config.toml
n_layer = 12
d_model = 192
n_experts = 32
experts_per_token = 2
d_expert = 160
d_shared_expert = 128
activation = "tanh_gelu"
moe_layers = [0, 1, 2, 3, 4, 5, 6, 7, 8, 9, 10, 11]
router_score = "softmax"
normalize_top_k = false
routed_scale = 6.22
balance_loss = 0.000511
balance_bias = true
router_bias = true
init_std_router = 0.0297
lr_router = 0.000879
n_head = 6
n_kv_head = 6
head_dim = 32
vocab_size = 16384
norm = "layernorm"
norm_place = "pre"
norm_eps = 1e-05
positions = "rope"
rope_base = 10000.0
rope_fraction = 0.5
qk_norm = false
attn_scale = 0.177
tie_embeddings = false
parallel_block = true
init = "uniform"
init_std_qkv = 0.0246
init_std_o = 0.0
init_std_up = 0.0246
init_std_down = 0.0
optimizer = "adam_variant"
lr = 0.0013
beta1 = 0.9
beta2 = 0.98
weight_decay = 0.19
lr_head = 0.0105
grad_clip = 1.0
warmup_steps = 387
schedule = "wsd"
decay_fraction = 1.0
decay_shape = "linear"
final_lr_fraction = 0.0
batch_tokens = 65536
seq_len = 256
doc_mask = true
train_tokens = 363800000
steps = 5552
dataset = "wikipedia_en"
Below are experts of layer 3 (counted from 0) of a mixture-of-experts language model. Rows are named router (the router's row for the expert), up (a neuron's input weights, with its number), down (a neuron's output weights, with its number) and show model dimensions 64-127. Each number is 500 + 25 x the weight over its row's rms, rounded and kept within 0 to 999. Numbers have three digits each.
Before each expert's rows: a language model's description of what the expert responds to; "comes before" lists some tokens at least twice as common just after its tokens as in all text. This comes from a sample of Wikipedia text that the model never trained on. Tokens count by the router's weight.

# expert 19
What it handles: Separators after digits
comes before: " ", "0", "1", "2", "5", "00"
router:520460490470489514531493457507453456508504516509531476536499480462523467501458541470550529523499466508503503538485477487546508508485450503494507535527495488530528530528501499527485526489523486
up3:434488502486474489516538485484534500529524551466473485499538478505517521477445487479481551501509476490562512495483492532523498520507510496470499504498500483534527498518517506510510520514526498
down3:504492494486566523507468512492506521486533509482515488499516557517499539482517540491504510485514483542468519468496503470540513516501504511514521473483481522500475523475467490498556522500484534
up4:519442528472459522543508506534502525503492508528484478479522525490510505486550471474498497538542488498466538506515469474456491503450512498483510511506505486480483487480532539519488507482489532
down4:514543480599484498467515471510487476495510469476510478491478477497513484499453533496525444487473487505524503503533516496461473504521482509504495495510464448527509466508497524481465510501460489
up5:474480483502502490514507482486502462533531529523480472519483517524536482538472544470509500515467475535504497525507463492525484472508528501499502497513479542478480471518485427506499500534493481
down5:529497489552470514502527525538502465519510525521488511505523469508485505499495526461494538485463486509538490471521479505462490491533513524534463487512521439488464543512458465493494505508504506
up6:535502528485521568515500496510474467478497529482519483463481525490502553539495504500546544496505473513509449509445514510496512518474510545507455515509503509517515526464523471498514471507505473
down6:532510495436457490504521531521514502519505514467473464536562546478510496533453529493484493493530490528503522485483485479501523538521509515544495482496546487516479469483482464539526525515529524
up7:556545514475489514468533572515495501488526483525447489479520539510490547530471554513487509489475491513532491509498554479532480549496488491484480506528526509511496533491477525507501531522493499
down7:517456460511486507564500524526509495505524468466554443513484515518518468492464477531476500510533482490474474517515517518521529471497521534502549506481538483533486516494471470502525511486506540
up8:506522554479483494460495509517513446468463532474478525514490489498522498534456531494496515449493490517485503530484512531503450470463510488475506514527516538503523499472547480511470483510477479
down8:565504477511502527511525540531490495479480522494493512529540514518540529511467503425489501497538522505509490522478478481486498552494479475509490489499510518497509497509517487522522530520485440
up9:500498459462461538466492473483506491538461519528499498484537494525486498502491534465537468538453534492535505522464484519506477468500519459505545535513505493517515526470545491472481520512526520
down9:523512502496506517474455482515533441471487547511490512527479459528502466498484520545479484488504465508501484531478481518511546473508466479520460487477478466510454502543498483520506501513515522
up10:538552496489481530496480516497489504483477473470440469482517515542466514466481517508524519544528550476524509505465513474492497564519462498483526538536461480521510520490480525523502527505514460
down10:460470483469529486499541476510526495490476495504552484521492484468525475543501511487496496498508472480476481491530518543510515515478544500494517502481528516506492476491513502537507456499515544
up11:506556481495487561454497492488510510491489509509510495541504509537511510514508483493472484483523451469480536497493494469469466523489501470527488547506517485522470517473471506497491516499518495
down11:458502442504498517506518501484496512522504482526552513473463515478542478459503458508492499524471533504515481493497524485511472500452503496512485556467517512485556540500503551519450472535482490
up12:468463535493493522530456493482482508486498520519465523497471552504485509469508504495470545502492501473544553529475496488484509474478501476501506492496537519483479534489551538497477484515467485
down12:544484530467496503466499520502515471532525517521506550507547487509491511550513523530514492487472487482517487526520506471469521549472504505523539479496510556497459504506508485508516518502517501
up13:548499512511551468480471475436495507496515520510504511486488484535497510485497548504484498537489551489498518497455527500502528479443455468518521517525499526516459497494475527457449518545521492
down13:463509516527553502490475500525526513529491492472543505504453509515515476488493552525514501477499517478510479490528514485451493467490522507506548525473491498497529520487510485503502511489437498
up14:493507509457509476517491458481488488462491543510488528492452497515517489539547510508505523540496474499511489476486511475523467494511509504494482551511488491514519522505482488512472514513479513
down14:471472467510519467495519456532448483496500523499489518496511487512503534499497466437492504495548497466501480553491492523480503479521465541477494500543499487492514525481465476494524490505535440
up15:502470496546487513509441470472496549500512490493454508533488528522495500529502489482491539502486530450492490526506509484516518519505518516483524486494519518487504517488520437489492467487541493
down15:515452495501459482508557557536517470521533520534443508475472525493494507460499528513507522503526515524499485483465452467484485490490524473473522505494495487486512483493505526488491504498516503
up16:472487462502502541541478493488454487538493512494503509457525472541503484438495492493536548510540467517523507472472487478502516524508490510491482496514501505486515520483516511499473470521483471
down16:535516518533488485471508471495490508450554479497532495507537494493485520532494507464488503477444545468525474488496482484513467508499498501484494486534539496453505477516516518472489463470517462
up17:468470479533481568509560459520502504493521548483484480489494520541528493488516545490511507493516468497508494499515494494538447489487496493535499470504502560470489505482501469479482498499497520
down17:519509503521508475495498518527505490533498485500482501495493483509495458474492501459522508520514535476549462482508496492488493453537476496524445491457519488497488547523521496484516505484484486
up18:483452502493478551516480491498466519565521492511494500477493498511512496522477499472510492483496501512508501495475496544534534555490490524551512480535528514470506514481522505551474471525495500
down18:505482507511487495488474536506485451536516540529478518506509524497506553555525536521548531518534520496494493482448448491506501520498511448481466471487493498548520446530485496479483477500468504
up19:432453497475458511509500526440493437488493503515481453475472500510467524510521497472494472500517487507512498505461506498491475525475518474552482482512490507497495510504521460521484465525499470
down19:515475515482487512553471478472509479516525481477498451494480454511479472487494487501504523502537487481461522507496512497499502506505494512527494483497526560498500493476532475506509526462470518
up20:464519467511478448482501543500494457464507487488482508489515502541505534494472530535520524478499459508542526508514525515493515450522490487484501520507479473494490481466511532518463491496498448
down20:531512483502552496547513529515475511435540510462502501483463512487485509487514491431456509515492497460482483495466521515481527518511524489529525498540509438463473533501482512509536477524438475
up21:505491482493496440478514457466515512482450514546535499528540503511484525469512503477521517507502514497523536471480495548470484487442485445498515478535516482490481536502552557495498509488505523
down21:483484480459531500479436490475494497471474487430481481508523498484488450475470525542531515502519529507464498538478490491483532486490493521516507485495532479524480503543512521527524501514461511
up22:460508478493532546506493511524483463486475548467488482492511490481516528503541551487489485535497478450487533505487455512462518526511497476516486505475501510507506525480474534524512504461484488
down22:473472521490514510471520488480516517493498489546513532530506475483520481492530507488462473470451529515468539512548529498494484515513551488472495507512483507482519479508503528558516474514523501
up23:510495507540534499503538456502421508546501513513487495522485451493545527504518490492515490483551473482472519511496528491499473493486499473505464475484565537507500539460494481486529498510477512
down23:489454475497530494537499507481488480514493494476532505491548532467496478441488535503493509562527502501481465526485469534517489479560475518515547492473491468560502551496523448496523530508508468
up24:543489468499475481498469506509484477502476535536494491490536465512460516455538540453538525515485525468546533516469516468477460492448486465521553502472479484500482534453483501529429488551531510
down24:458504522477544529470506489525514467500506561480492502488490496471508483503491507490478474521501457492497491469462489518497539497474518509463510514468486506476473502475545513531543458507481503
up25:540535494503477499468449459531508463480534560518468501495494501492462510519529533503518504525481541507516482492480489492487480525500487505534509522495473501475481485555484535499475526542483448
down25:451510527471505498458505542486542522507506502475503503510481473514495489524507489453492515456499462467463519495513532481474519454509529553505515509491517501479505495505505489525500509513533506
up26:528468512511484507498484501497517523501461476544476472507515518510491542489528493467499472522545528456537527501474461465474494490484530453462476533489512461492508475452492530468501500477480514
down26:501519480503460496515506520474500464503489483454523506481497486529539466517472533550478519513532514499502506547530504499487514512479444498517503513473473477536501498543543527510504527470514485
up27:506519505474436508464495514446527528500526515517446510502519502545518480500482489482513545469500497509477508512403518493482492526469458499506540560500475485503495479504470475520494506527551531
down27:449503477514548477500536494526470457490460497427501488497486486497503540508509488482526487503552501465499515457494473491493490548491514492518550486524497500479544519495516525506504495464479477
up28:534480491490497479483510509475545510516473496527488473547535530533503494516522451506504486498533489478511489556511497506484493523502501475491510520474494474498476486505505492488493487523483490
down28:511496494500493541508508476509524483481486494478524486442496471490498520500524529566494502500512484504476515487510447473513491510499470526454490543471510479532490515455527478507526537492553514
up29:495487472466473520511530458475463495509469488531489467464485493544506450478487462454482534496560474482523477482464501503502506531498500524508500532485482536467489501480528519491513500508491493
down29:495521481516465435482479497518472489494510531507505483481562535533469520491495472472495485544524506493540530517503462508530483533500431484491477511519502461499492479489541483464542485502543457
up30:542497466479490470489458486476512511497486543541482494518542481510486514467519545507505526513504523493499466509456470523507440519485484513504530523525485513489500481508510567474486511537510496
down30:485551532518523501470481509478526499472494505451490490515486448507514486480501487502482505446523492485475557485490519516472535463516488478553514505503537492489473465521482497484505473463495478
up31:490504484514523509467524535500493499503501493469469443541502505478522493482557544493459474539509467516549506466500488513464503532528513515519463477508514519490539523536502487534451509515495456
down31:521500510429498532488500477490542544507528523488527532501472507502495482507480478530539510490479529481492503541527524502539515481511496510410481502461520565522500541494509511494547517495524546
up32:477483476499523469514457519516502510512531519477520531463466508490491532488485534489465511513496508493493523482474515520495539464478543471537521479468479473496493460464493493517449499539524460
down32:526523508510497543492473521484497482525512529518474516533502446512452530499514533492539496512518478463518472524489506490492482535505501460505472467515491491468503461465527485483544499492475554
up33:517506497476513473537488446503506502516481488501501461508505469514523476496470458503488506529522467509501499544511470490519438534480500493490528500445533522513511470491495467512512489539500505
down33:497509484551523473449457523515504435552525497516482499515523480514490487458492511467506511449484510514503499491523438511493479497572502486497500514508483446521517533500517488517529479482511468
up34:487550544534490516481520495479515469476520553496471506539489516548520532480525495515473504498527494464517511486469510516443474544508494525511472505486503482495521532524490532548490521479516475
down34:491511454448534484479549491453492530488561499506510525457486538496502493488483463486482544506461521487478507516529518496519504472516451521499442539494516540466514522517491496501476474527519482
up35:494485520518541512460502517497483529476518485462515462531499465526515509557517480498514537469523476493486499446502521470451511450460525500486522487500513520459464507515469500495499507477482424
down35:526477511483543446529460537561482456503546506536497518496487534497502505501486529502503497513525507478503496475533498499450444486529474508483477501487534521496501504503485489485508548512489479
up36:550533473470456513490498488466478451530501531506497464542512501511471514490509549543496492531442495510545477533456474499553484526536492506516522500526484528482481506487516490527467509538456475
down36:498494518532465494489494496523535473445512533496466488521510485487490464509481508495452505482437461511514532512528519540474524476476490496518518489477476514512473505521472482499530485528551496
up37:509462541465474466507480475435488473506500544518491473509497510533531509478456524474512523480476513466495505516473483488501498485487485488491515486514466519517491496487493475498545510494505482
down37:484527504536547506482518535518465501519504488475513528478513519472498469502510512524485510536520513513497545464520496467458509492477503555506492484494495513510508524527490511481459550481466488
up38:482486499482510505487479511478516488512506527469441484493485496480516475491502531533498524470486544463504542535466492494496541434488477502530500479525499472465450469506564500519519516496492482
down38:510484475515510479495486489526485496495490502502514521551501470527506515580519506503511458465522485495483483497507479496504462557451526504468506490529515529496539498513498539487475504525474501
up39:484518530490533505513482463506467493519493531549505494512508468521490525491431473476532528487509479498461477549477535502525461544517476485448504485513496541513467503464501487534527496448521484
down39:513480516506483499500452522510494464477478493491485497528525526502469501513526515494500484561496535491490532493450439485505533463489518494463489492504482499486497526514498496485500444486538506
up40:514501517502484484514532508496484495497543542534485511511429500516529544492513475529489500473514473466505496469511522526498459472509508482506472500523483505488480459461532497484476503496505537
down40:491478482526495536547487499505482506492483522509500483487495492524519504501501501526517486473521483474492484500515472490524500492482477531505486468481545501454492516493487497517472527457484517
up41:547505511537516534514518480503455488497538504490491456504485489550478524482456531529510500500534499529530472522495502500511484513524480468484485502470511554522510501488521513512488500522489494
down41:479459515525493438537477504472518481531493483488502504541528487493487503497496489504525479504467525479497485463541488500516485487507520497482547521507494542516471541516530493430485494480511514
up42:459494494480512584491491530508482455528483521489507470462488472499562503501497506506516465524464499498490502508491488489493495491484551513531519451504479512521506529503510484530484512516495525
down42:510466520449486473493514513531490476519498513516524524454507492459502475510490532483492482520508496540546471498501521501535486507516521519495449505501507479507529506544488524465501490518504519
up43:480564540492469543496522496491538475492482499559499499489533495490491494469493495475425496495529459477513499483456512520461438511488530498519477501496503432515522502497477462499531495486486465
down43:505486446451513529489505503489475495487505496494504486519477512504500492506447499472505479563474457483481489524516504515535487537513480507486483522505504528498523521478488520482461516484535507
up44:506514484479491492497534464527466473530492510441469459513509468535523514514503516534530526464497500429508478548480521525470529508470501483437475488496527501450517508512521455531509547507528536
down44:540464507508537474559548521484509552484513487565490549475482477445524475491511559489474505500474494517508525503552476509502486519443485487521487452486516456514497517486477488468459471520503491
up45:496511494507495506488447473496512531535500489525472469462512547521488517487453498491503466501503524477480587530469497484493551502496529490499504461502485494492491529518454477481516516495520537
down45:514484519541512483513491479523493448556481487460530521538454513478489494496502525523507499497519523522454494517511481483480474471475523501463510532473438541550519522482507527473456508511470498
up46:509493505476490536520508417483446452467473502509502480497508561515483536513521534494536509506487528512482509487494514488497488534486513475534504544523496497519485514463532487515526450520478528
down46:477479491482488490493536503506516527518462532508493478521551510453501473451510498463508520533486533560462524529461504537480513523503487497538562527542447493527523478462485452562510533481482472
up47:519458500462512469508539541567530479523480563530464498501461509481496492446510515502512514499476491499513425496479466516517492486473523457499499513480494462475439520470539552527485488515495510
down47:486461476469549505513533469468500478478511518534487484495526452491515493514502541514519468496518461527437473513473495530496537515477491466507488527479500496494474490477472492498505523513483503
up48:508466513532472499469513459504512481492518574519517471507481534489529490506457522479506486481512495454479486534468466516528498487497504538505475466504500484499479490505505464537507493474486487
down48:520537479511515495500515532514524489534517483467497521512491534482470486472490480509492591527483532502493520500504469481488534493500514496492459527486486528548503522521469474452485543473501513